{
  "n_experts": 64,
  "activation": "swiglu",
  "moe_layers": [2, 3, 4, 5, 6, 7, 8, 9, 10, 11, 12, 13, 14, 15, 16, 17, 18],
  "routed_scale": 1.0,
  "router_z_loss": 0.0001,
  "norm_eps": 1e-06,
  "rope_base": 10000.0,
  "parallel_block": false,
  "init": "normal",
  "init_std_o": 0.0135,
  "init_std_down": 0.00602,
  "optimizer": "adamw",
  "warmup_steps": 556,
  "batch_tokens": 32768
}
Below are experts of layer 15 (counted from 0) of a mixture-of-experts language model. Rows are named router (the router's row for the expert), down (a neuron's output weights, with its number) and show model dimensions 0-159. Each number is 500 + 40 x the weight over its row's rms, rounded and kept within 0 to 999. Numbers have three digits each.
Before each expert's rows: "raises" lists some tokens whose logits its average output raises strongly, later layers aside. This comes from a sample of Wikipedia text that the model never trained on.

# expert 31
raises: "is", "tt", "at", "c", "a", "y"
router:519552547488427498530490526499500520520516465353432512497406536510487367470514551524492419521484533535524509491479588543481513521487563569475563573444492517526501503488506496497412554405503486474439439463474510534501462444419544465500472502487503491490525479470464542535535488495505472474446471430514474463474501481423545495495497495475460497483537436497424575548494495517492484522481466536480453470528487496497545473494419531473518561460520478466527530490534441534486538478436514
down0:554561456519523489549546547577490498492477529472589541486562489538556572518540420532510471534475515518570520520534445542452451524492470535470522591472544494547477521477501549489534476497487469514509464490534503494475548479434568511521527561533509513458449467423478439437538413539533454502534506514464553429495534506479451526492485463454461545457460556460471483566446513451516424488529515537478508466500509476482491498400475563480535479488511529547557459557503493552480432550580545
down1:492521518499479506559464439535505579438482519562469520557541474461528505421427434552438440556477498495531480511577498507469481512517474560497497448483467506415441500494539460472469506501534424467485510424537548536494494436547567428533485547554510418576552526468448498537517470448489441541506565508524550515477449456463489476519498541548542495498540514498503468485547457577465495497517514555501515501493461469497498468598483546479539459482491540506461551524447511476571430444564488
down2:506557491567407491469453505470542565501504544540514447457419477486458531499485429475531480555486573457480509420434459491453543564527457540485523490474546543458463466519533482478461505477502575503429489531521490514502487509530503499509451525505463447528542521574471497432435438499420530529478496475486494490487528577506531571574546531471475460577531452563541523469498463480463451481445523469504509530453537495461559501458516473515485588477506476426460509563549442546517463549571488
down3:516541502526376537471494500509490466444526476523446518489509490491554533466452549482529462533518574419535521497546505435540498535520492575511519564535472520470471608531480546455507577515478489572514492530547613554556542486486463504443462517508493504472500465502456500456471476474434454493550558607489539477480463483544503518457497500563478446548501530595496481515509475545529439474462556464424578503486483512516482480472481529461510528532499477477468593495509541522533443439493498

# expert 13
raises: "or", "our", "ul", "in"
router:487528559477422505521525470501532524466454508350455542517456491503505376489560533494529412511477547546496524501502590565491470514494561565492514563479438541469559482505528515429441481442497468481482492432470505520475502454391500490487461469504495508454507490493494541509489473478565500464468458465512498461484495477456583445490475463545430516465523455494458560521488476436514517521487462548470483523558564489535534490524440538433518538464495477483553472515535456572497523503471556
down0:499495527472452511484501549500485467548524435517545469448443521525445544488477443453534555578474474441524458554509542433496550511528448458449526511469613513529526557471483487487479583503511493499533487511513566388543411477488447487448516457545484528475560486466480474516546520504475489561497545518476434486567526532444478521530421496496511518592480511503470545492485543524484462471453445508493524493421469551516516489491458491575508506468545466478513473576478471573450496526388514
down1:544501519581490505538541484449460504545467506587459440527539481463506472433510496469569518468455514511499460543495534406593492491480507489494489480504430473535522486506555517564483520526448445458579417520482529460511577494430509510505535483521550536480503486468563530473512576485544513491511512431522484503444528513428532494504585500552507522569483488516558559559532528611566493451477466420504474471434484508459475515523483524559505545520507458456596454504477457459535499482522498
down2:397488492482487468443493544496577535533427534527496527563475501421530457543539471471439536511567577498487526465510515553510499418560490472484479513598511477444487496536513528495465520485464456473484584496488522454500553427508476465486548440548513514535448505506496562519441446519510555565551485428557479509537489553420542506494379484504479481525542486522441521507456513494426427487513498456496555483452458539483464522494431511445454519508467460532513531543491490502499560540458500
down3:565519481472527484423527565478485519503494443529545508513536548557549562489517482507533451442519502485487455518497433403495420472512533486526527450530499510498484435426609556475512582492524500517556525506503424479517483506499517478482470576482483465524439472528523538498479518551539506465546449559460484509545535507546477483572541534498486484387524472589452447477475568463465408533518511485535475529503574454562507494487504470508455540487494443482466491530534475510567456436493437

# expert 59
raises: "se", "ep", "|", "\n", "im"
router:506557483516524480512487442509508488488475501357470515480465483539514407524499521499508498513564560590526537488532507452518475482429492475496539555459500547566506543443559547489440526486560513500506474444507516527442471478408520495503507447492515580526523502451505583537499468444521465510422466445531568437464524517415509477502508505489441518480535509507458531504484442486477548541467491550466481465576566441491555493486482465429580567460538428520547522499550491538465495490513468
down0:520506564447546499473547440509572548455475556482502523587581564439478505449527541566482572503517488452463525503382523453473518546440474533557502519490472634472498495492532459487469480498478513619455531508492479495505535515512522453428485485498523530472523518525552525523501526447487508485510428542494447550506486515446523565509546519492517512518491442501416448478433523497502472466551448535565525540530525470539516481523506512483489542555466520501493535461515404481436523554482521
down1:572530605511512491509529463488435561518493537560519490511519518482511522446524506469509560504484485512570471497425565471518461501515488486523521474538470514493512499497488526551507542458446550558485511462436553518502454519485513554439527526537490487513479462484529561606506510433466459459497488496489516446522508557544426484429499482523495619489476511500477580500372470486478423560510447524486509541435558512517499462433452459464505503529472529500474426550526566444466586483492530
down2:522470486509551529470559534485571434540448443466562559545519526508558489446608535474493513504517502503537493466467542453477469519525491533488510539590479458494511450485455447504612522460533459524545487505533505514518559548574478508535519555452541516503481496443554563529541476514483510497444572452470540461493513420479515475506469536522571501503539503476428475498538506540559421471502457563535495478461542504537536518514449586488520448482570520454470507422564489508488487474511594
down3:561475500581526484482562527517487499526499462472506521526564483537439479471486478506449565463525485496533453525581492562521503554504513487488509527551423424522468461488521488513539481568519491466537488502434513571490478513598515516507552473469466502504531534511488467495545550431518517519449572559454442462464472496474524474478458538437488511521521488527432580486447493471469469548516491479569500442433452600426483499487494533507610528516453520443456541540558450533498541528425430

# expert 49
raises: ".", ",", " of", "l", ":", " and"
router:524507574528411558522469413509488559503576477423467492494469514523486457523521501482495456551510527562568489510524608491535479497482513527406531520446463527519498544446568608478500481437494434468488446498450502534529521481436523484486483498542517496466513471465401532453517527482471521498436487489536551497452535466532537481529505522500434449495549499497429590509460452479479525503458502506472500508492476451522585484524487521504601513456584441540531513560503475551468521523529484
down0:547405499520517487522560464481432461496492434557539514618486521435501514481490524520541499449517485539537470498509466487468405477517530491538548372497470510547533560498506483454510473455467446486482492532471550510516436500449517472530493545479490466449431513468527480524499478495483562476501590431535549509502536508434559487465498553521545544452540477471514497493486461486489599569487554508463498456518554465581502518508514567503467440443426497533518489488540467445497438450477448
down1:422451486496476510509512419510468551513556544580529471507607510536495455488511487563528539505524409544492522456522489431479459431531495507495536533502438492524499548555495521485492467602477479470452531531501505483483443485617517560472509480488495493429545485504443500512458502462493458508499507465471428518477441484508463613512513503518541545486520512497512533495538472534445540502551473424486547486519518533534487550469501499536505489439621492574518504399475533527504446463555474
down2:448441559490505481440535451520520513531521508404465503505473459533509546513504468437452512510468494401580487475544503461568455518474515496418548505516536525498438534572512527564539502495494536422526535530532463532524516505424552524548493592553502473505565515565505432536491457466523440563556527571463463498460504551537493529564567438462541518486474542539484515538526436503511536474496448473453566541451525521476530568490521471530568500515488567476494525511485529532457492503556450
down3:465520494505498449474570551521469507493566524547468512466452481544488468518533538554538504584480554503592480426549484445549489478490506469554478542543512565523480581516489439473552534549498504568518456518507471455506505570451480450402474480485455486485484433499483447407525535541598553444496421512479488556523494470503539453487506495471509509553499462438455449582484521528464490502434527547542497455567477548513498494470537442557452502510491439437471491517529509537496553459510464

# expert 9
raises: "pts", "les", "s", "ions", "."
router:557549533503457553511476444463492583506544516380512535543475510502476437505503569477509482538530496481497501522548556509462486483505502561478485455383511567517515541484540475530505473401514508470466509444415468506460485497452546437430499486485546573468517477410467565478520479492475542546474506539531476473502546480426508468526450474573429575474516482427527567514463537438498542501488526521443518490534543442525560537556482468462524564482526471522545509524503549523491516539502521
down0:507496486467554509469448513533528531452532489456504563470540504470522480510478471447495496505539550494464432449527471538463553497528489462476494499505473418451515527625411495488512510490517550536517413536539467493532477504644570495498498475501458492571412453511484585439482452472502450526447483500502525464485454494542466510480464526526488528482478571536536486539483584492501592547491511448469536523522533453500524516545518509510429493486498502451537512505538563473585571571510549
down1:524530487501549461496402499423509495594469503506472525531567450498456537522483487443488533535561449495394444498485547561551549537489511459511528518503471414502524535581548507533558525511526591466519525495414476513511504476625500438524465505514552543570474450469513442494497483542569492536514494532509433479473492555478495436501481473520551487432545591474528487549521543455528483451470508466502524562450490442528516500508462501466489511500515485579499511561486497509469445504485535
down2:525463534547483462503493479526532523458465502495462450498476535426560550499422494556466530514536468500512485474529427537517535457457505510414471541510521491491465518417419379547497526572533539488414514516551559540438525511529475513464515459474494465539508490484461450470508480502521567437529479515471517507534417545485470440537524478501439521467539480525433447542436554499542505448470517628479578608485515526482486511550528532494506515556510474486539489486506488459494449538466519
down3:509527499501495469500491476495562518441491554511524465525418491449450472458521462535546534495468522528505577551520467551543569475545537477470417499543454451552537466533442474505508493427467533547515625535500499570460505485616511474480473438395523531437483474494498538509534532440469497472501547497449514455488508496478490576503490479469510498462456549505543501551562462530473519474471531469586468466483483531521481512423522542481477480510515533452436471544512514527486490545420394

# expert 42
raises: "alt", "al", "iber", "ed", "í", "ab"
router:574548554538479530527445438486496533468532485378446499549452523519486474529536532454453496573522535541538553504522547559503420469463506553476505513451447511471569511519472563403456456422456501494442489397441448539454505473449510461496490445536510525484550430486496566496501447500534496467453482468495504519494484477438557454470519436555385510510533504555478532527472481423491556514455469525491495470542512456533552470500472509442522512519528465520527494537495499524482538497470516
down0:563393429549537470464445495485495490500495518617513516573528547560562529516527515467555519509470503462532513514537499570534537496520465517481525483541460514473490500662534540496555498536477516468463545508537458467515536483598468490518531494480516463484449549537536456537406443468504470443542503481520529518430533434405445503475520474488491487446469484489535496458460510534562479526455463492468486488511500550484490547451480507492491501471435583509481474508556465487423517491527529
down1:527532534458448506480531571527490493455421459367498510435443558500501485499526571474532558531478511516439514515493498507533548491471549541473497548488487544514538498340517492447491435489422560511484453507413462520491492512444475504515497553494533491491518476517479507497528547479492452487499503442512518445502505490521567523414476553483548502501535442452578552557516536564468492480559506567570466499504476502448503503537524509470521426458570532508480494458428521490500544553470509
down2:569483500497531486473495579481462469443475530571474520550510508450526450517461455498551555528565523534564483560474443547511456453471414540518529516531478514502553454542545522510532506514456504512514631455508492556491471516522462522533444460399559489533519483500512478477553527468445548547493502522512459464556462541568463505529440463623532454545464537587525514481542524538523513414453556506501550487487559516500521503484479506460512494518498584477442494497522455550499449512500475
down3:473456548470520533569475494499484503498485484641533553484489541489495524520552541520509491464508515428486535463500439427505456541558496487550556517501497439484538473537469499545545508450531475541576468544475495533533504465590518474541489534503523516535458422509500500577524471517555432523562525562487564486397498519559465439508488474475526469487483432532520387528497471525448504526537495420482489487490484490521529518595552435517497481609470499532460535564504492494497504470483494

# expert 44
raises: "ir", "itt", "ell", "are", "oy", "it"
router:512507546479446517516508493503515519526504467368462534515447527518490352477533542502509439568512548513535482489538566544480522524537526562469508568459437543504545511481559572492502462434460468491413495430435501502484477459436518443459491462539509493452504490435463561484508498474549507493485499491531477474440492435441497463459478478533453509465528448498467555554534483420515483546494511559460496520535520482506558470487433531486551562442511489493504512527515454594458537511444517
down0:578514556490529482515533486538452529521467522505485455475440477510458493509546548501500523475526493537457503425524531538583463526459450529459413533490521460500470505423512492506474474523453464474478609551480520482567489457473507475578498540475452500462472469467469425552543441459459488459457505526556513474453530443475497449521499529494514493543405463524504522498540527441478480443524460504524497539513481452525539441548480406457481459540439429538576604454481470510461415527531506
down1:490509498332490464516526577551480504433532531475551512468550440497490546482497475484401539506482524534536480527476493456413545472444493491481453405455516459493498518534478421473564518434506478534490500427498462538503472515535473449483549465500556536497482492416542543486526487536489463533517447483535575473466508439459423450513438533483484437527477495516530526533449518518454429561526532531522491533455559481554483553507523531480510457558474499521548504472532484441506478557502519
down2:439443464477449430413564517484556504420501481520500595479442444494447444526501487548449506563491582464481516572499501487491427436437486467526512453470487483506452426525516513450515517511485536453534528565512552487456529568515509516444461548523506476470541589521532539567533578473494456461458474483445466513491469577513548498513454517486448518499541539491501511489508559510472449553508450493526494483487524527418481435495485489513520495517461536597509505414498532541454509488519442
down3:479533498514440517473477515515516562497505505471504543469515484539462474470540536514459495527524500499495508429493512556467497497529504468429514527513418462483465474585512517608469479449528561568491576547433521574500571506502430501477519506615461472472537468495495479463453478521493457543533477427586552460539477559410483517470524490537481451507525461436443493551475498489555531510572563511538527476477502501447492481488514548547490489368483531488427510465464443518498482501551553

# expert 32
raises: " (", "\n", " |", ",", " and", " with"
router:519520552512546552558484463482510546565478505451439491531433535509488465498492495479497436545520540547544466462507548506516446537462503519505495508459444541475478490360559539531536433442484496445486429511491520510536554446408525489500498444517469531496486466412501592539508478514550519565421419465507543533518584472485524490496467526557432484465491460480453523462462459495461603570483463556479440524546481491527523491510455482463525498472530422507497474544511488498510539540527486
down0:522508429568554493524463531490456441490459460533507480502504527442505565527512471534563518466537468514468458518422427459566472442513502461507517502464477437495480476510439542597587515555541485479483543530569477431535490455639508519512484535513532531499434521504435485478495434526479533513545518444502480437524481481493533528499535590445495546534485461513510464492492475520475552413480477528492539566444500534415465537484509547492526515498444519471481491460446547458470463513425463
down1:480518502528380434498521467528480498490516495331516451492521442490514440568505469504462537492470524513566497548492486464578506481552510530493547552458558477458436523448536493507563516520562425466513438503484534554528491484394545528544461469483500488537496435465513510466521455520519503414502517578530550460461486509458518463488519519530512515519472458437477541463514473557453518477483534529531519553490472486489513533470518489474607472477477484550480535556551467479554498505461434
down2:449494458460541541443574475500467485503593556516536510448516457556479488468482590559476562526574482456436538520547493472533477497535465463491452464538542527542533459531514537477503521537523472461535458559511512528372535545515534519517500506464491532464494429483463529467434601509481424492504531485494368529511489493474530468505482479551474488539489580471478518468482468479522521537526486502485554519476519465595547432483538535475539506498549532484463534548481483521528507508609495
down3:449510540486532443515533597524543561426481522558535451501480521489502501523513513498490542512501475529469518604506483581420472490485494491451522453466457578475422489496535469470357515498457506476439488498553547536416443522556511527428498493533477490536547478414483537500560501480462525525491505473561517488463536505527529542447456522523565529478528547437568512470466445544495562469541545454558535488572508476519507482492461514490505527520510495550485484502594428489530481465503521

# expert 34
raises: "n", "i", "and", "ud", "m", "ia"
router:539525553569466500486462462488524517530525553415506587500427496467500435470506528526486464543552504535442520490563590489470538470463558521450524443462546534487495577503528502529494506395459529447498492477477459519477527470441552463484453499456489538464461487434480577570562505470514556549474475464511473477474552506482504477579535439516476546458494507434500510518405520409506575503500484474466473525527549448514557536500459485486538576503568444501498465535499487481441515536499551
down0:526532540492492426593473499576565497545460542450482491482491505452480562474567560588528527452480513491535438489481433453592456537468500560494499580502480494485474486437534495571481511491572474503488483529516413479490546522417506476508416491531513523543496532481504408502456568548499457516513505436521459511457500492467421537528483505488458517523543475488505463514443545442455503535517488470404460473469521457597531486502489431536479516539509448509493505558491506489572466534471507
down1:458535536461474473492546508485493560439412424523482476453504444475531484485523544469545474503515517544511508513428511516505489481550537452516541519526453486508507456369473475430477569520453442482478418471473537523590446566477464438487445489498512465461455376474509484468497500580434465538476520492502523445490449422551472533559474484506462514517462520499497529511478439503550422536464491541527486538500483472506574467501523476510473407469513502455505558494479559485483479520426487
down2:487514570467523549403538474480488477553510511479516517521459535465527497530449471468526508408537560469504502495518551569531575470502539503460477480388475508525468509563547458464477550541537498544509513529374581465498508508582451453506525519605474501474477480510480539429504584548506467467470500489493493508580475419477498548529466475482443507551517510491563542478472456514495459514531493486528485468525514543417428493573454492518485547509476571497509420520532537515533529489504508
down3:555505498552514527490501512529459555535510492540440577484459485497514560473468435481452503561521529509499488490499546513494478565516435467555394506496479477422491536370582505538499415522480490486532490578492508469486457492444510498508456512504517436467510517547466486519531497474444510459450488446500481503469507575461486574483378513456511467508537465574541451523548486469489555488450503508490454505518508416485551493577501486475483420574487493451493480525488486454518445441570480

# expert 17
raises: " to", "ary", " and"
router:510530571529445511488451480476460546498564486390473536510492513492466470541496589546476493534540550534545485478541522491516527467446532548426485549439537579553547542463552502509481492473464477461494502467493534531461559458442534445412497483511438477476581504478507519477551528429495581466474467482528525483469572509441566488545429517520482525457553452484460542526446541459479605495483507542482513495553498472500565524527509441476534538453533442496543492535514494470451459566454513
down0:506453494517479467517503437488492477546468515495503477498408464535422568519531479494477540437507529422539497463516493464517469488490527464543464442419464502435513453538501501571448548455560541557515471508561500496511474526483509495507476487601460493484433480562558415505444473445569482497489537554455545574526555529476490488468565472448549539505525530486555545530543420526481453479493482474420506508444514557483548525416466527473451535581481449499491499437521522433539495505530486
down1:511492426462524502467459481470502444516433545458509471449514472555434500532497524506505495594504458498515472506508529504490507518512551591493548416465463504528557483459506436504505507416470520484543510532460440427394514529592454525581473439444493498511507455519452472524514538510500501508523486524519592476476437463521451467540473530388526581532484527485410512525534481505502468487500528483482514502429456484501525457492501484475451545545505517523500516574395437463526437532485493
down2:428515504569470510467553503526484506440469451527544599478436492540455518429436486526439576487489491485563491529488527532482533491520464538548509430518517502445534487523478480545503555505524442489444592569506459516496482568471458513450519545506437477471526487508553545423521481489479570484597551495493384525540501446533557501508559501501426461416467482510503515520493413526512430468446551463418522493489504531489524449507494522509480481479483496475534485530477537490451490526435526
down3:524485507523524486427452503441525497469429499529517502448532470481547596517457551483483504473435548558531470571531487495515506536504468424445510590536503543466471553493543477527500570619425513511466616485498487534466441459573535479494453432501517499594561503475467482431469471416453478564573482537462478514539489468520521494493442499523514499486564506539429477507551513536499503455454518476519510514456514540540478478475487527535485484487541470520442464513475573502507463483567498

# expert 7
raises: "-", "v", " and"
router:534533558485445510498447463494465528519571538421475518498394551488463424475547539457506495518573482582552493525603549527492513559506500519473554491426530490496553537455541482482463491388474483494479521460446477518499473460478525470525496492445530597466519500428461574535580513453503545571479461514508433483501541456518542505532482418537437530471531468486494525478438547452499514515485444528462509496514511503493572511503461489488510539453532476527524533564530546516444548527460480
down0:487530519535471536486484544519450427512503472499445519492494507522532443568539467473527570504515497560553505471585471469519475436496500494460529510520561515493508430439519518539497490483500468533574467467451472524437549529566502462431514551513493514541549529511528414505455403483509467467577530470461474531534484556450511584470579412558528514443483566506459492459544500483551428565497501514559520432486471549541531495531482530505465492554473521512508528461420566501517456544473424
down1:502531502449470478454614617472530491488465470493497477507490404461491502446506524508518559503536438480545517503516497525457490470567485455463514483438427494508513502565561457458450509501475477496455598482508419509495446502561496443557547429493485539543477461475564502428528446531533478512564568498478574484507476444538541530493452521519559458565470490473497505519503482458549477513514432533540514463442507462514508442532499456474413477503509508457492509561483421538480543460451472
down2:503576463543499523478576521500553525484524562530497505506447530523520519611497546489537524505548541513493513529530539523493521473514532452507481456425582545508470563486511587497544450462497411483502504510473502427492521476502520505430461535522483624576435606531500493497473498439552560503551511521528503543512596576478489524549523546504455517550538479488463501554534504521482504476536471508490515535497549593511502485530507387511524511486436447566471491513464507510498469504551488
down3:474549605417458445447574540452545505499526481472537477488528518502509525484491521528475464477483506485531512506457504503461508429502468517535504476488527514515525511523522378471606560533517546467457561504500501431468514557554511444546520580497453463426457546477521533541491520421464433483444571471496509479494515429426554468483542513513500556475527558476563428552477512509492531503450439474500526474535485474557435483585509529552537482540524508480498502474525568477505510561443498

# expert 3
raises: "2", "3", "0", "4", "1", "8"
router:486529529498515552539492493462518495494515539465514544509447548532469470515460549475490457474469535542598584493546600505521524501468524551409491461434491533514526559364523556498481492432472459446480505512468483529487554496397552534430505484475475504495579488484480546507478513507489555483458496489536523480493562492494503517538527508464485464452548522444437557543390467448488555538450491491480453457507491500547547480505535476481577538475536446539503522568512502557493512592486492
down0:549513454520427495560541535532493490531442446525562530531497526516523530584517533498540536451406479474558536565525614505549486471558596528554509504432501499532496469519464494489501521460465476515500511437445472494552506469598488567482429524521511571449552520410502514413507495482495494494487515568537473481498459499508491502516547476531509434475529587515512469517493483548510509399451527533536511415539485565500544455532504524509558491468444517531479491502490473553526469509492447
down1:486568449497546500533513451387467469453427439564474540494534515530481517496552505466553481530491475574511410508451484480512490515472472445493517494526499447505508540515442435551536551493475518518508513524520470475435412454617470450529495497573541459508502533490547562511517484526504501553494516484461444552545525489490418452476543524509457524479537505496593548460539520539475503504448478512547563512511547493538536483485521557454539496582442493498533491559495513548542463545576423
down2:476499585509491486522409511520501546521438464522531465610512533480522517467480474491530448438518482480560525566507492468511497483534462464607448501437514541495486454502498506527551490578490558506539474472532462503532475493536557483538426523474488555526554483513512449564461508585557494540513507529478537471515451493503457465493515580464532567453532545526573500410550526468537419518499463544494531509516479502447521579514468557497593495513431539465509497486474569481516435494517570
down3:596545415524514407465488492473495519482508539515489553480510467422522577513541539507472478534461472474557561461492512476506477471538507513487459410548462478550428480584477531517510447524536519523516521508500440518468490514510564554519457553445492564478472450548437507548468459485415458459502512433512549432487533520523476575451463518471479497553474534508506472489524468504494464454528484475568487421525516486575496549494521489538499522475524535601507469471497527538576492408500576

# expert 12
raises: "===", "==", "s"
router:522540564515506482591468451532526515580551487377519557503478486564451412554494532519495426489535520532583571503541517506490520470528538508470531502447466502483496506405494504507463435445460519504517427490529453512457494421454537503460497489453488551538548511475488485593530498468483506504390473428545475459457539456473517465490503487456459525468492451433471548491487565492497518591502525556487478495534503502520521543496459462467552533472538459517495518519500466491470540594510537
down0:541520458532484477537462591453518431478528465572515454472438560474527556488429538499514477495481591507471460469506447386481441432485472510521407453575490505545469471524528469501535571549524522513500476532556427530449527476480516425543499550452496522541507476433500517501489488456502462478498497478484552479520478467529479451480458467463502489467527501561491543513555482504548515535506511475453549401529506466456517515451576514582507447556536528407424527508494504520485465472527534
down1:513475491485475488515459533569568482536538489601498474528401450510447498549418519506481482530476429463536476407510522495483464492463457384507517476366564511510503477535536434554548465452495499506469515501524556488419489477389464534489518535485523478570509516389442522560508503449511437545482464516484551513503493521467483505487501528422487507480508493493465499469549500534476607532470484501525533445484482558469510421526517462489465508528486533483523475515491472503526534498490484
down2:448548475496530431493530506452543489532442446523450487440480489520449507508547431474510516496438454500561476466438462429522460538491506453480586541540548494532485563524541516567463473488501551448476524474501498528467501529365551509511438493477504542555502469501513480476521439554599536510498487428490486514474620520504477547500494469529456457534447465551471477551518468469528547493535565438549521493490481491463517466480457495411504491504461443470489564499531490449548427526476448
down3:490506505497447541463548512529461541592474565463493526573554457457529513507531528506483482503559514498565530553538444534498462489522466499481488414505458481492525431455532507486429514537530458463575579519471512592552531577484570483496488514521482592413545408537522480484471483479487559454517493535429545502531421500493470452461448450443538517522568500552435488505460461524514508511467483519484499554476478533523525489523534415539469540526524425506543541503536476523427509514515468

# expert 62
raises: "an", "en", "it", "'", "o", "is"
router:526525570545503495527492525531527529564511460368519537535437517510461384482528512555460471540514489511509519484506568526507597485521573568448552528470517538476499510476515494514426520442487555451450456468485462527499538453451505504485447490460476520489484508462464573547503471457489509529436460410509470466462573472445516481502500477479506536453559428458482567502443541441502520546466516517468489461552541533515532534500446473475525563476550472517551548492551518509425516540486570
down0:479478487494467443488468480499430522468521484517487558472513534465539524534460514528449433508442514543488571547511544531507508476473486538530540502454474485514503443442450527450503587552564484412483497492545528401560460620482521478585476468529562491543496502562507452408533549498407528511542522535437489485451498478507508441486511514518476482475532463520547476406480464442497547490546536415475510484415533456466398486465474508525530491517516463524480538485471464483485472460510509
down1:482496509470495435516646539477492540442472434466548497469537514528528498538475493478541565571524438538491463496486525550545439501477483497486520458487505495477502512552430491488457417463462499505393493473464447608477459545564524504436526550497542454546491515524473505502498505457541530560501518496514526550413487495562465474463482439557528515439517543418511447588414485473555458465488517539511507489455549478451493543538494466490488459486496515436482507467521481536497445542454501
down2:486470453466456584404467459575525484498489523519547461527516477500474520494489521511423514501503496447524523578548490498616560473532422504467495472446530546417502488575527482539548555546485473504528497510538472563491528473580513477585530498538498414553504490512502500508479573523484454495475550485489460592468492452445484493472536499509536533480560461470587497476476502554435516441537495511512479479459490448495544548457488538506522505499403474503510498448527579526501470574559510
down3:550539471449497516440510482475534434553526556559446496459442560481512520463494518587491494555521505495442506464472463458529518512536516483478442498522518511541485506499504525448499503487455427452590498512460458548518515481566533559482465489508510417521408418510439470558479498494410470511410487500492475499477556514508500499532459500537441519502480471467511539537462499493486548524497524598522523424513486492543517477433527540618427534567465436526546475421466498497497454552470473

# expert 25
raises: "ey", "mer", "a"
router:487579527483419505463449444474527559469561528413460554510482507533458406518499556516437485546509562509562486529523515517559534499447531525504444508468463527499526546445523486487511471383415460425528460480491485565441559509426527474452456452459435536479543468521473493539553555504520492527451492497517495469487539498461549536529472435497452512507511476474516501554458497476533546476555498567530469462568532481486515511475445453482534578523497471426535550540524482507498513586513490
down0:495501557506534464511486555488477432527529467647486547557406522463533544504477514493520457473536537512509487427478439487466445519531491513539526496476564497402491487394566532484508492506492528505470485535502530560507522547360537478522537459493571478543477498460475451469547508517515483446575501478505482498505513474592492482431490540490500483500565414469461472482487521496473549476477434467486497544544491491490562497503478484612580520465519522483524506479480519504490450527481458
down1:480576532463535467543485539433565437490484545545489492472492516453469527473504521552513493529559465518529465535521498461452425553571513521505503606462436443524512553544449478522504504450493438512558517458489429463465414517396510513472512490493516532465519499494446443509455449476500521496507507510478540562554509563545381468544462490490542521534443535490375468508409481479525576496480520529494497510500478498487512460516487553491506436469479542451553484496417505470525517467490488
down2:505519453424535465585492484504528502524480570555526513465510460459476471549460480546495460522519544518474524525443453475359495461503505497434486469476512508443488511529525485469544525547431512495515451508584483442464445482569561516490592516537527425544536491466408499513473466511462464452534458519491491489499510507504451493433467526520499467569486519446485565554495423565474509555461450505459544519509468611484483452487415472508489465516526517541499499554522479470534422518460531
down3:563469526534477524567495513486456481488445497542507513477505531432544558522555441464395517526517478538561505504533486485498532451501517494448430500518529403511495544509456427447493552537482475489451469560526542556515489507512454483550462434404491547530498453466495498482422475565504497461513483480475547553483463501425451501521507550479566623486502496544516469505444545489567527473575552559487522375444494486578491511493472505503487508484542503519460490506513461541560528490492495

# expert 30
raises: "cl", "ground", "c", "field", "n", "ton"
router:551498591466440498510485442486504568512533523460494492574490490589515428552528485558528450464483492545607533512504555562506493471541515499429489525469485574504507508424524574414430466439499460500500455491499468572471548466396545484484472477526455536488551494491463538508518496460531545507448487474566509436479574443494520472496504477487426463497522482535447512522441543442549505513498519526513484530549509487489525531582514454467561559504512433500573532513547509511513517505473541
down0:537495528529536494536518517487488512503538565388496506446519520510497521614487514515480482516481566435476531511475503507497401523429545550470553419518571450534525507512488529490501523474396513503495412453472500423507493545471557539508442448523498503552505534526526571484507565475522528483429552485573559567464520457531520446491470539464444474483419545494498505502512555570492511509408548468460492513523508505532529525535490513501546512592486517475488508433480498512477482434567524
down1:545587501535498507508468517414441564547579476421530520455473471475516505491450499499505552511473467569426465470502529444448475503484471487467454516538435513564504570462481493496508542529494497455438466481424537461497403586441549490514532486467451545490474493514559453516542505494540518481500472482458479511507479426568485578485519515441499495490507445415519483471517439502583462495500521481484482598458572430460437504517493498504534549459476539549496509536517568539495457518455519
down2:492481518514560495461558457510454509498444537457473449520508443535501452527499429539490526495583460441498532457498476540443500558503523558477421537448520546524536503480526529508494470538522531421488445503534534537480508531418508460582535432477560458455486510436512496582520531629509494532480549522563540464471481479455495468499476485529489483560499498501458559583469510441555506549536511562492450542537493495538462501450514433499578443548500518466603539453517479523503534479497475
down3:497583575470551475502497588523515469555540481396550539516489509514496475521479487395514458559534514454565581499494471502464500467536462482499528510444578517486464489514494442518531533437449546447527544551526554519507476485417502521500516488468529484496499443438414484439479532517430455547503471450554538468463444561502498479493543519435495415473537456507520501458513520449529505452504475453515499450565519458499498536489525481505527500563517462528538476458552444492575561455462437